config.toml
experts_per_token = 4
moe_layers = [2, 3, 4, 5, 6, 7, 8, 9]
balance_loss = 0.00342
balance_bias = false
lr_router = 0.00217
optimizer = "soap_variant"
lr = 0.00581
beta2 = 0.95
train_tokens = 339600000
steps = 5182
dataset = "wikipedia_en"
Below are experts of layer 2 (counted from 0) of a mixture-of-experts language model. Rows are named router (the router's row for the expert), gate (a neuron's input weights, with its number), up (a neuron's input weights, with its number), down (a neuron's output weights, with its number) and show model dimensions 0-159. Each number is 500 + 25 x the weight over its row's rms, rounded and kept within 0 to 999. Numbers have three digits each.
Before each expert's rows: a language model's description of what the expert responds to; "raises" lists some tokens whose logits its average output raises strongly, later layers aside. This comes from a sample of Wikipedia text that the model never trained on.

# expert 12
What it handles: Line breaks, table bars. Line breaks after sentence ends and after = Title = headings, plus table pipes and closing digits of years in citations.
raises: "-", "D", "|", "L", "O"
router:486494520526547499481462438484512474516494513483493465491501487517526483483504424515533499499530527524519461494510487497491472519476570530491460478422499516478479469486514471454534509484523486493507486517440523500516491502457440489515498511503518512544486463519493523472536504501516522504494535500535501477518500512527511503485495475486486474514526537495502516534482499512477496528460495490494487533502449533517524499498515524480529460500460521474507486517472461495476524501501450
gate3:515461500546527489484524492473461524525482499515481496476458503520535473515477513551502502494477503482499495484484510475475491490523467543515492516546541482482517519433451494490455535516479493493480472524520487470567488510461502478529507525532506521503543497492464519485540479508522498519500518485524547530473526453476477529486488500511538471487483486529542526494486481507516483491478508460519494469465438492475470474500494495463532492513459491510530559497494507510477523511505510
up3:516527503474462512511460505531537486480502497482516535529529517485459557496508493449511484497516517518493465495506508506509478504489512477513519475454485501521525505552568511486553488498546498508502531463493511534436496501534507507470512470484479463483488483497517470508479519482487508476524452506491449491508454522536518479498535477457484488499483524465461514483518522473508511494525477535474497522533592519513508536525497505520479507502514485467484470507519479501515483475483481
down3:520485521483548484474450472510490531488471471509510519514477516516485522479489469518486517480510520479523496482497513511494461554553526498482513479531512544488517525523468503482481498550514512527532448475528521533551484523504522518538495529508527510501525550509464488489500538499486517514511480518500507475519484497466542446494518474494521501445456470473511542506525496551533508530500491495549504524478472513464494494500491475467493502515497502486469520527482534472494541499566489
gate4:501475475470483518496466455488510481527500465464525474525492509559494519473503476459499521500545462478472546523512485516494472518495489491507475480465433503480515457523504467506518482493465489519501488513553523492502501509552490468513512515476517563517463529505536508496476501486494549470517482529507459483513559515505470529510518458534490530483478532508485502524505465534500514490499469535491550539491485484500525515531491520531494529491489507539507510498520469518553519477500513
up4:491539474498514506508465487483527459527498506470543498537502519537494505496494475451507522494523473467507503501474507518470444527463494506521460517477443535480511492536516480474536508486520496525494473499545526473515527510520483468483516527432533565483472538508548492497488492510486538492527495511497460463504529519514490488503505477524495512488493538522504508484531476513496533490511514543510516527529512489514529512534465513544476540526500515540493493496548455520530537471481499
down4:488482437477512559484519472495490494489523479498488513545510503470484503501519518549509524459484525506505515472531530482553476458505508490503545539496517537535478499523494487502496505513539500523549491471546479515501481500472547546508475480537519453503533477488464496487491521519491505468443506494513541481444444519502468505500518512484490475513526573483466467505500537533554495480506485478455502470509511486513480510499491508506510504491498507475496464505500528519504490482510482
gate5:537492501478500507533474472515464516486504502496474507518471484467469529444470481564464496499517534492533463456532563504502486522504480526507498462498545529494490463451488501507517507465463541490457504518531471473514524475476535523524490530491519521515462487479538454501508530512540490511521527473501517519538521484522490517477486502470494494502502506496518452533525498493462479545512540495480505492460475529514537501445510486472488532479503518465518489483495515482529498476495526
up5:468496518485512524509505490511508515502502496515492463500474495453453490454524462544485479520539521513524514469531576502511472525496510488490516507497519575530480462474481519476508509504499512498473526521515489469528514473511499504503472502494537498506496509505507454494524520519502501484538508459494506541543500501524462465501457509496443472506502519491482416535523499534488500529532509515489538508449502544512501482445513488489468474481543517469447515502499514502522493511492507
down5:495503471490458518494521526507522462504507446522487479493537535487516492502544519489525538500498477456479500535527503505504526456514512483521528547507467490496523475479481521481503489505523499501509478517509551489439517485528480490483461485498529529485525514541463522499463501480485524477501506493494466546469488478502485448514494484522483477499541524520490519561517523515551476481543491521465510449526486518484449516511478501543488498550480522499498525477551468523498507489540476
gate6:473486548520535507525444482488459465524529532491485529476504477504482465499534477449509500537510524546500538510475479514498510496456499537500475506491477518518465475496530504457506531475511521506507506524490519507515488449534521480510455473507539507529481501563483508507510519476482522494492481561479474473507499515517460474519463489489517488496473523433492485486484493485488488462475470507505501546494512520510522486538545491486522465509488564480500476504514457481503488532495474
up6:499490542510525516541479492519456476516520542495496507505506457509502484512531478469519499539514521563500501483500467502483472495482502533478491482481501524523473496516511509461472514503506525492520466521466493512506489422531520487526467501510528486543520510520495514492530533507479500517457465568480500483512527532525440499485475506484499479500502533483482471477472461470483489467516473519525495537512498497494535487504545458495523481494464567446504493492512480509489494544504448
down6:495536477538525503482507520469514529455496479473545481494558565457506505509510552524439489513504449472487538493510493528510516515510498478499540498468500495469516505462515507483508499446484543502504519498534483456532534527486498495483496438505510495519518490507505496511481457499543507539537496496499509519496486484501547499498494492502459497533520446492500512523557518542492503525479490506504521440514531525518493505482495535470495506487542498513459510520523513462518491476514515
gate7:473520509539512513486452473461470478484543565486495509473485496467480522481555473528417513526491509496477498499470498499522464532521509494497459547501445498519554480485502526508478460499498525481517448513534496495505481497563511526514502499498528470489491515470525468480512475500484517518549508478510473513493509469481471508513522502494487486509507533498467491496473499490479479474540529489506516479530479464473501513552500521483457492495483506471444531504522507506506544500475507
up7:550473495489511493536525498544506505499485444533511455544508483514524481503458518496503508511520480511499499513503533491546506466505495458504487487510525528492501504530490514549526526511470460511463532498519511502507479514497531477514504491477485559556502461499483501496488513501500498507480502512487543447444487517490457500522459495517483545520485455489518489495521533528505514484498509540494477514467465495512565512463480491496521545499511498513555450468483496445501462488532514
down7:524486490509504466508447518468512495505460500469562442523520459534521436507519516498517486480480503480464519510474504479490507511508508519488488528499505472501514483505490537519532494500494505521479511511488517499525453559524510473467489495482483469592548503499503502485475460560527495538498525479469485486484521495506521471509490482508527484528491459478464502500488505492511497477515480541498493521519518521483519560436488558535499469504517535487478484480493483496506487498515487
gate8:470505505494512521457504490495570493478523542474433486524470478532542518486472478516530474508521528523525531485521537473484483476474505493531501479496501470521517452486471506492559492514522477500532518487480515490468511484484488470487528513464496512498502481489536604481528518502514518498521507507528528510483525493531524519515494479497469501532503541492480493493494543426502459510513482497511454521470481502491511467490525487500499480531481524507522541497481494496526509512462507
up8:460507479514516507452495500461568508484513541497433467507461487512530520477447488512520499510526521530537511482516514466479483512499492485524507469497488473493507479464466491506557475493526463501525495492496512488467528491479503469472532523486484510485510483483532592489541494495526499473519529493512520510507531492512501501505494485509473494537502514491475491490502533439511444515514480504500454530466457495497500474480539501498488488522474518499526540472479521508531497511442517
down8:502538476536514503519486456540463530499459495479530489550517501496506464469502500508488502506497500481464543541486503510492514504479506462496524499478480498480525548496493500531515497498501526494464492506488520473524523482501511509481518502536517510512544542485476478511486486538477525445547505459514502532527511456508502548454529498483505527467512435532513493504518509571478527482501462528491559493490496485522466535447499522489498519459486495503494490501461499509501485482564503

# expert 62
What it handles: Sentence-initial words, articles. Words opening a sentence or predicate: capital A at sentence start, articles a/an, copula is, and year prefixes 201, 202.
raises: "nd", "cc", "pp", "ss"
router:519524537491504510498484501460486502456500511501518472531572480513534491486461428480491467481516475520517511477517522549525503500505541508502484463481485506460540505511522476496524543492494525475484490496477506549516484534454453506521492514520517508532503484476527444507546473542536523529502505530540490484546485485569494488512514497504530483508523505513536507487496483502516519546549479479495503538513498471469510471479494481508520491523513518521492477516452454508494507505485494
gate2:510521482458540511543486559523528524512507502508476509488544480472472490486491476438475492477513508492483528508517505519486505504501554498499524520493504502504454559519532492507509517523506454495515495482488491543468464526534457473480507531519557491434498490487478493520549510526463488469456540504519537488508483501505518475514502453519511541513490502551495487497492491498499493487454523475490499454475484462496520471536486542525522501519480512535514530455486502518494511503502468
up2:536486491466494494556486502540497526492485506515508497509530473497471548498448490458501498499499506519490500529473475500505528472481536497524502520493528487519445538505529469542488504493533512503544548501474552526510511526519508487498538509527523504468488508485467504533523506538507455467439529507478505480529519492521499517474503492479484575509501512522509501502500504506498538531457524457499452503503494491516533465531487534514530474501542499484516526482546555470510527499534503
down2:515494509524472495465496504485530489510491508512492499539513490514486509466504531474509501490547511497542493502528460485494514540509517569508518500467481484457533493475472506500532487491502571487484449557489501486481514523496476453494500502516481514498501540506511488477498504502483495516498504433487496522485458494442495453496537494506534498553556519498529496500538459470551504498471478503496520485510559489473503475479510534522503520488560501537488465491473489510465511485470522
gate3:485502506521497481464488494494472512493482498461479507540533466550496493523495469553561451505523481505498503512446462531511516493488536465506483455493506516496483501501519490527509504536517533526475485482516536567551473479495480505491520492503475512551539521520471490473484487508554500467508475561481505538535473465501504515492513497480470517510514476523553452494503475492461516510503502488508503470485510483467490479483502480473538446522514519491466528525526532510484493489510517
up3:517494507484497513536502500514523502487508515537503532467463529495530510464513505476450547490469553495491495531537532447468483514517439523474507544495488493527500489500481479488507481460462483463536519515476476442473545530481502488475496509500534490483482485503526538523497514481479496522492542445549477489457552550505487514499505492519533485498469525496460549496494520496521505478506486517515471505503471523544519523513495530520473548483468472513542483489504501495527506503495501
down3:475482495519453518489543490505538525521519489545496482518474514509541491518473468516510497470533503486514467513461454494526511461484509486473506483517488502526511544499459475513464534512517529515561512493455500512507485542444487535509505459447509499534542488477489509543472478503486455515501480508485492494507480489520498493486534485482524482506535501503493513496547476514481508470485535491521536475483478455477535561482459511523481477511481492533476493509464456494546505512538511
gate4:520483468514506449484500540502532537525496498481577490523441490471516512479489446508489525485514512535530506531487535484487482530513565552517499467501530460517505492503520499467490495492463495493489498517530509488465490502468478509497504510517532482473499456491493475438532539504520521495526518512482493478500523475511457483496551508502517511467482530512455522470496477505492492515505509526535462543521502473525522507500530561517514498482493510493535565509475503508485492513496535
up4:512462489483531539496525467500477441485483486499468532481567518522490488493486512499491499529497477463508460497521473468482526505473479436515501529473513528509549491504484508501525515510535512477492520486485499510514543548525506480532473497470490507514502529504507499516459444483503484499515494497510526525501474557467538516511459463481465489511505428440501490530540514514504507487489518504463512509483553528465479509516479466501490522498464530491446481507493478509482505503501464
down4:478476530490513518524500498506541516457488517494516478523496508498522476537506512474489490502500474443516478527487474525497513504492531551491507438520510514463531450508534500514482503460478521530449571452472494508491500492501487523519489529477514490527457484503495481525536469554520489516515456492508495490508527467536498485499492477509503506461519463520552495511473518496509520488461504472561479520492525443469500531528495518513507510537471491495508476520471521545535533529502497
gate5:511545516506438489534484492535448504492479477532502536467512462508450512517491487487530517499468530525524501456490514523481494488490435493508479502520484482505503514500519481482507475494492534493512475465470553522479461500499534486493557531501502493507506512480530554498491531568530505483446502500555553490502495493476495463471490507467491518513478501474506478485498501497495509525517525524524497511478454487517498506495537496547476525529543514543472478519508504537475536478512513
up5:516437500467553493484464508483522508524520486476505464507498487515536507454492535512459536515533450491500479548494474469505477509515562522491510477500528503447464509515505519518522520499501488531512512538531464512515542472495481512481461506521481484516511498522482484524513481433501501504517474518461482530488499526501470520525538489532500515509512516529453520514451474506469457507479484495513513481532532506490486458504494494442538477473465488465499511479529500464509469517496513
down5:545503515492484506503497494510472490539529511485519485474508473487478482488533476507529537557459507540501500488495507513533442448481488494476499482503479501504502516511481490530488484469470539495512458464498474484473512480518535506500508459546493518484505511439506536496495524504555524505465506539554511501461529491519482438448507480474475506512484500479481507523503487516496523522523484548512450474534474500497475460479539482506495526469510467519462528487496452518488473483515474
gate6:507493497448486475488486518518496515496492495473522542557527488488448481468529503505471492503458519523471498497486506513538507493523488524532511451521471453481506505458485514475520526466504512530532472528458459501465498489476555506530463491527469489553481496518517477522462473508527475544487498485501522560530514506502486465510528517490534531489507504466490545503532487502477500493512511453477464489500477513510469504510455517510490502455521532505498472507552461481498523486474466
up6:534479488483462486455447496524478525500469491509545521527513429499490504489519508486487515493477493560495545495459465479532535508514531505498476462492500473501505538500504485492537497494494505537524505506474468515467487492487524501538501490547505516537509471493481493528467495498515495515483493481559483500542537490529456476528517492502525484506533516475518534539511495524459508531530528437478505498535475501522481514538485521464495476466498511528493442512521486464457484522498497
down6:481494505502467534524523468475516484485477536515491488516496499483508476462461533497527493531468533505499498515481447525478519484502506500498492516479468505486457455523499553529493502506500479511504506538518570491457481522513478485498445496534480487459488507494449542490522459491519549515524493525487500506496482486500498501474489513501524482502516542505506525465499501506539488510473537581538501484501522496499536456503521512506500522511488516477476467508425538504529480448477516
gate7:505493465484516531459470492498495534497537479467523463468494488488483509491493478531521522527532433497521499500513531526500494518513530476514475468456493466498503514475495471514504454501529505492482510508464565491500454523526537497524484473487441528494506504486521467506490494485544511500500526503480508469511459471456526481496473492493510507497488512530432488472511471488516457536429523510490529560516529528484520502479479502476544473521487488534522465494491518510491522513530502
up7:502522474495507509454460490507520538486544476479525473486506495484477535492477496537514529532523461535538511504505488545522509528519538497534484451452457481504516531474499486519508510489534488496472528485488558515467453510538534504543522479492447514502527501481521464529481509492504478450469497487479482494524488471484470487506472499481504493496490514505425499456525472519513472546454498501514551525507511500494488490503495517469496465505492500522506476477489518479504502544549480
down7:476504518524507528521481506515497511491452570521504497511498500538489481463477473507481467494490554538502517481484568473507499482458531527490500505520509505487521501527458510522480490514527519475507515453489493508505515522495491469457495508486472433491506512524496473488455500474453470497493513531513491507509525540486521532507509492515474473504454516472528465454482528535504517484513501496513518468460462477481452494496500524488463486443470551485528466465508541494514504525469511

# expert 57
What it handles: Pronouns and f pieces. Mid-word f after un, sur, high, as in un|f|ortunate, sur|f|ace, plus pronouns he, she, they and pieces like it, if.
raises: "ound", "amil", "ield"
router:514505519529500531508516517475490528475480511485497474492528468537503479498482505484555462527500479531467450533516488501497440496532509530526484482482541498545504511517523462476521463487551480494449482466491515535525524532519479526553435503483489538518511496547475486469479499523498496531492478505508499475500496522529507497510493486545493487523505475466503514528491506484470534479516468473505515527486504508477505521465516476513515492535490565503456530517510462550510473474527471
gate2:511525500503441522467543539485503494510473505499465520480537503508517491432508499501486498536517495485466509506505484510516443528488504515548454483499513491501487491531459467497509482504482473528474500467513431553489482526476453511482468494453510516491564478503527485501488501479484512516534500495507475451498478443497473479502513497558500532501482476475501470499541513515462536499496496498508508467534494471485490491556508462495527511528450524505500493481503497485499501503489449
up2:494485519545464491504514528552540463509526467464553507511506523478528489454428539485464484525483473481459496490527479547472456505464492475505499493501473527481441505495498502539487518500519491483539467484460502517505478481486491531495500495471517474474503544465530496494510548467534485494532503506502520475497522511507459495511495507534484516490511506491487468492470510524480493568493469519479517487514526488515525511525511501467493494508485443501463530477458499489495456519505474
down2:464481500544509495487474488461504495511508510482452500521511500474531495551479491498517543513493552516542525527454500472497534504490505480471518502496508492492517500487506495448491520469473530479464533503513543498506538495484476506548535482473490553484472442497519567522497478539505499498479485512523494486514495476519502495517517530438502545498486533481493514545513474494516501491508480492513528479469479453534533450501506520510497517519494542493512460448545472509475481463502504
gate3:511484461450505470535502499521478550498489526531480508507513520512518560486555453498474478521465469505463502526488501520535499488468516532523514474545506493529522491492524465493533445496509498484448524473546500501480462483508483484515467499506521499507527493499512453538507464515505498500496508497493502503493528496492530492468461477509529533508485498560497490502484512479473545524519517472526499481487503483495501495463507472539577506498519569507527519488484519506552478508471475
up3:486524534522510496505509499478506494523510502501498510483529526460499500535483541529508484483512550522517497524521519473448503523510486536547469507461499481482476522499490482515484548506498504472492466521449506492534465513484498503461549517509499452483460504492537503517515484458488508489513535508555503565468471516508511488509538515518489483533568482467492479484495466478503486491485458447495507488521524511475484538500454547489463519503485426485529468527500508503496488514516503
down3:494470548489487556505483515511520533503508517462511456498472486487445522507514540507534417527487505511477486512469477505491464515518489496520551487523502523523512485523542526475483457465481433482479509486473495467527508522455520500502456514529501494471539487507490495493472485472501466485488484495427481487484520529481507484510480488517520539495494493450487496541502479468548540526511506491475500495516512518515523516529546506514519477480501507497519511528467467536524510506501489
gate4:478528523545465450503497477512484548455490508455515482504505473520473483525505518535486522493504496505529500494496480506492503515475514531470528477501528495494529526524518492495495497509533478530480512472520516490539499530497523505555492509481452495526503510514466534524567501467490532476470466481538460506539485523519530505464517507497499452499456571522556479517499488481495477496499539496535517505478510511542489484477459532511478528507494517487466566500467519492497516516541497
up4:474550514512458492511464507514471545513477477488511477500497490547484476500487521539489476515536493498546477486499492479492509518483552503490528454493497480474500535505461480508493506502524491496500526512517481487529508530503551507541446522521436502505448506542489505515502488453482502485502490469501474469520524567521541504465527509467511473500428543543511485512509523484495498522498473483545538514510452517514509509484497507492480514467493493508479558478482536512502495530502508
down4:463502514516520480496492530582499508467493594514540489504493480532514470505438512479546523492478464530512548489488540520490502500461508518506502483499479502489503478504478508512512521519504511491497513516478497459488492523514550498488508547486477515513502495515539484475513488517457514471521484496471549500474493491504455500501478496455459509504495487495506531535471475469518515470524479549519520480512479492508508496557527506493479559517512483532476546464528485468501528488476500
gate5:484521523489484455503512488506510483479473512503524458496473514471507506502494482472502497507443567500450511495548442479452504488537465530509489531526469508519529491506535490539530470478520498469517487498509526486547475508519506511529500539456478528527529509522485491467552461516479502495494508489492477530486473514516519473478534480525542492510505510506502533528485510460493509487502422527525507530457525517494488502442486506476479499483466487451518505504531509495529523513528508
up5:507487510480583477470506475529498519481468487469543437511501517445523500498488501498520493530485494493495527486505487491444533501526457508521490504544490529503483500483494473500535461522515522465493501524472490487517476492478440517498491496545526525491497495555497512486515468505482513529509462471513469517501467527501514500453520489502561476502501489506560519521499504481541523512483456503546507508491525544530462515505457454482504499522502469518506512518520493494493546465505494
down5:513528533491453534470497496509520514478490507510494497522447524517493461501523498486475469475475541520472498481529476495504512458483498522527508470519531467516481522559494564512485505493490527511508525477519546525540463520518509533517499494508528458471520531510503485470505522536490484462471559505484521510518479477515536497524517483486491516479446466493489505498507521538483495529483519480456558518531529505552505509504514508500513491506521511465490551495526554560519499525502500
gate6:479504470500531503481493526483508457469506480451441455507470528469472530498533452511491495480472527534487448493518528520554570499497481542508538511512467492510526478556484469541511501484542498491496464515493471493532527509482550501497491507494520521490526540513480499485521471489505491535458494482467490500535501489536499479506496474484552460508528515520455529519494507507526528506496489514457483513502512482525504512478499502511486506540521479478490437511497501492521545514518493
up6:526529488504463477521521486520498504554514531505556513531491490500514509469462497515520506515504479473492552491517496506473467531487492512522507477497533509456466519505527512451515523504492482496508523467504500505450474503505459502492520502481476508474457478501537488516503529532499518456545502515511503513487489469475485525502489530452473540508490492489493519526553478541453497487447496472531469498523475513500505479507549521513521534475443498562578523508491508508478505481471493
down6:484466473511504461511513504532484485445484573480468503497451497527493477508475472531577551515538499516503459509482534521498478522497483506487512465511445490530499461536488497531513497542513516496518475444485502505508479509510514526494509443510493504537496506471489513439536528501558517509514491515522542504542480471507525513505501473493472497458525519524466514522514520474493496505522509472472483512504480477456466501476502512533493547507504501530474492518525512517490518497523505
gate7:508467530509484477508535506502509454513465492468504512497529505518477478551501468528448523476476468516487483497534471510520489515489483505477509427469480512509475511510508495484500502477514477494454528507523520568524509535570510474472479469486521496493527489482488469487480498476503515477504491501483505440481476517542513484447506566524498497524517548498538534486486483489492469497509498512483480503492505522529515512494497491563456466515471519515549518542505468519536504507492481
up7:505486549488504480536533519492514447521486484495495516512530492523478485560501475511458517467464483516486483493512476518524494506489474519485526435494484507518471531534522499473489511494524487505484535501528513543506509535570482454508479473486506500500499503517475462503487484471495491485505482544471486449509468530544535486458503569532507507521494550516527524500481478490504468493519493523505497510520537538501512500497484481552464499513462539544530509525517472512547519502501482
down7:425512510472564480488517472511515457515490510526485482518512517484479505517499503481521478479487551482500489505472480492491495512523471499508532487505448427521543506507475511462503494544524508465525577554498509481496528504479481477473489492489500490547516486517481474490497495518454457479495473509539539526515464464483467495508484496499495540478474493511476494489498520479507540545491516537518466508479543472477527528517490540488480493520516522517505507513504507526512533505546526

# expert 6
What it handles: Letter g, separators. Mid-word g pieces such as machine-g-uns and re-g-ion, plus semicolons in score lists, opening quotes, commas and of.
raises: "=", "===", "S"
router:516449513513480527474518463484491465526485546542517497517521470497509502452486486510544447459504477523464495505515515471508503519498548487445429498439521487516531504479538526489522528470521498500492485492475509490502505506459488501537469510457525495549518501521511476500519538520529505543513479547552514486513493479483500536512490485491503507478500541504517486458496483503548487476516494500489523526529463476493488502503540476460520478473482542473528514503481508499529480481489465
gate0:525509514463461490542483483518471512503492521515517497510515500489555503511460551556498484481526547473495513483513480517521484591537528467525446578490556480493473504490514506519493511492506459485513498516482485481524502458487521546498542479478463439507488487497462503553523531486459497485513521495527499508512503495517503551498510549489526515475484504503503480479445489515502509495503490506494512504503471516487521508504500498529510461479473475498520475488494496523510500502458509
up0:498489495516523539451532538504519491506511511486489477494512491518434503488543469472525508519473497489519474493467499480446514445475473530510534456529445516501505498549491463514543508484512521507500494483509515526494535532485546455502482527540508505471517514503546523468475472483566508527519486478482495479462541497475493478498492508517467488509543483493511487523560510485491479512498522491508470528539507464509505464510503480453492519511481451505472469540499523489505499506518493
down0:501517503460522525533473440493476494495505492493483494528523472477500482521439468538543494514508485534495480500484496536553463468482497526513457493492469481494476473512468492520515487494516439492526502520498527496457504487488493535503506495482455487506513486447462512494496520556458465508444491513493494499498489531507492503452503485466490493477469505449521493497514466457476520468509503518457486461458494536536490547505542525530522535502501499470508535529518484483501478503481506
gate1:483537471554470503484519503499465485525521495483481498493531482469520481500499509498500477479500473506502503496504508475511501490434488503513490489526466456491488473521516531489491499531524525525475494488456492475507486470521503482545450533503526510486527489496520496466487532505539451480493505512538506513472485478458494543498456486493516493530525529483459525505504494466512465519522476497475506523524490461582462485472440486489488495511466472441560511501479487476500496471559486
up1:510466522472539478520477477489528521472494526533542512501468478543493524497491471492514528515494548501487490532506488527492489488583519525490489515455517540507501509469502468504514518444496482458517493517521530530508505520464483507468518490481497485517474512502482496512526486502470538524519517509461500469527532529550497492518541485493494516497475471523540458506489516504513503490471530515515502465495518543435544516509537491532489488488503538546436473497530492511487499507447496
down1:506489476498506506513519484507511516482515545510528505483529470533474520506497522485475492510474517483440515500504467526550480476506501511501486539515505482481489524509459461512539509446510458476527502482472482517529466503515493490510494540497491454511486502513483514539549520471513524537542478489472519477519517514509545507491552514517509491540508523519514481535414561453506492524471483458522507480499499502461500482502491490504480459492449497516505519531536462542477496493477535
gate2:495482518531477547463487472492516557526494526522505524511532511504526513504490515517495513510499468494524464520527478556503531508490506524502512452550492522491542511498535523485483493456494514480504525462493451504476507480513498475551485534478534527588466510499476485534450493504484445550449469512538485502521485523495504525500523504496486501523504536484511524513511498500514460544493506508515516536500490489524490515441492481507501517489482514526522476502471492544497461535493477
up2:493485515497491459513515499480498476488515492487528478489473491505441492468506465504534478504509533504471544476511533435497471481532495472481484515472531474488501469503466481540498535531512470489483453532484537508479484505487472510470492505491452493441560506482496506479533492486488566452542530480493499498483512466496521502501473504491512504490538490487495532475495464492481541473533500491508505488498504513472522516546537510482469439513511447495507527519505549495501539458494505
down2:501508478484484503481540470466482511518522492495505477549532494503457492557513526544490524449533473465457511530501478492497485529485534520511496457467491503494540478503478545502492476528476476488527488470474492524519513542509505493479447481523531507496506510471490535518503493495499466480466512484505503523431526489461519513482478499523512499483544512512475513470507518512536514523461515455483481506489481479494461461531544489506470484470515470471501492558464492454539501516528525
gate3:520477535497474494544501530487466558532493483486491486504553508485513509471481556491481489500458512512507501469467517510524534536510556466538470530510489522491534458491528470527486489496472474489499509494468527515505470495486519543519533527534505492501498485524488524527487476457487471494492502514490525522517532534516518549533525505485460500457529468527487460507474493523506514478513508519476508526509516501510461538479491531515472533441482492522501430523480530477517507507531474
up3:516494517461503485525522500480475580527486504493460531519556459486533473468460538475529508503469495494486518472448508485513493510534520473533441527506548503517527492491536457535472517493496478498472505506473503506452475495521501512508515549490504488469482496476473496513474510477478494513506523504488529500506481533476492525532502505484526525518505517505495453515466514490504503452511494531498528543502507481525490540477508473516456509445519461536501446497515552498490490488491473
down3:511542500464524530493499499519446486504487498501489517488446527490515481467514501475497506517516537487539519466491508488482532484487457508497520500505502465535535490510526499468481544517522510487465469501482502456462504505478488494543513538467496500456532506524557493460490485575476491492531496532500477532540496479478483478535497513495533459508455512521513498517499547457510515479481520449491533483453484487513496510497483507543528480510485491523546486488471490535507464505505553
gate4:491517506523524485544514469557499507495550509506502445528500484456463488494477445493529519462502524520472484488516477509489508539490449489464464491518503499516508466473469499518489512412509513495533495512501513482453512504504506501547498500481525500515470479472511471466496486522510499503459485515504488523511530511428503481536463499523487504490545521555512502468503475514518518519497510477476485497485479471490484535449508492470479533495509526473564468499486474480508499474477495
up4:477452516504523462503509510512497527488523532475476503529492440476458505494471433468485471529520465502524541495475444483490517503496533472472485505493538526499536522481497480533507485466506492459524481482507519475509486495527524482490515507478506504494498477487418508474530473494518520479488515485515482507485500501471527515541523513449482525503522577480492514494491487505519532492474509502514477491451512512526521520516549449471496483461526537501531512535497516502515467483462506
down4:511463468509522485467568500503517491565517524488564490478483536507493506546527514480470509517498502490548493509530492473501511462505502523504474459497510545542486499496504513523532459493472508508509542498481509479480460505489510482493476589532491475528494539474504480525479493477496482495518507481505494469533484507524453479516466505489520462492495444468478497518502510481522475524540487518475508567501470509491505533503495459509505464528501487489479483499519474529506546517509490
gate5:515476483519479549516521470488500481479484514516526508495508501487522482457491514480501492508489549491457524502490486410488451538494486482460486496510498513522477516499492493502526544503499448491484486483535498467485489538489508512532474507464506464503534484527537478496497521540493509450479472521529536490499514486485482473498551498496532505460476518520560457481530482522522503519498461513516449497487498464479481501504528529449487503502491502437472521493536492507510490488446467
up5:523466491539485548510522479511515449492493509503536520477506530502543476487479523475494483499510530481470527515476460456465494508502489469489508518520525522491468520499489491515505543469528471488460504484523473458490465567489499544527494518438516477493520495502534443469486493488505507450506481502510535513500529474463506505490529535505524494474469513511540497500567479486508514508489449496520451516485534454462478520497543514467479487520497507465465494486501485507502513505482469
down5:495479495469509502538483556511505505541492524535518494532504516506479515489515520495538472490528512508491492532508471471477416519493499498541500477521480521512532489471476460473477483531523521516497513500540468510496444501463476493478489489505473503541521525524488502483473551482513537466506531453451465478529459513514507485504470482495497534488507495507433490483558527541529519520517495510522472490511498493527525490488512498498533516473540506521465513515456531465518501529479469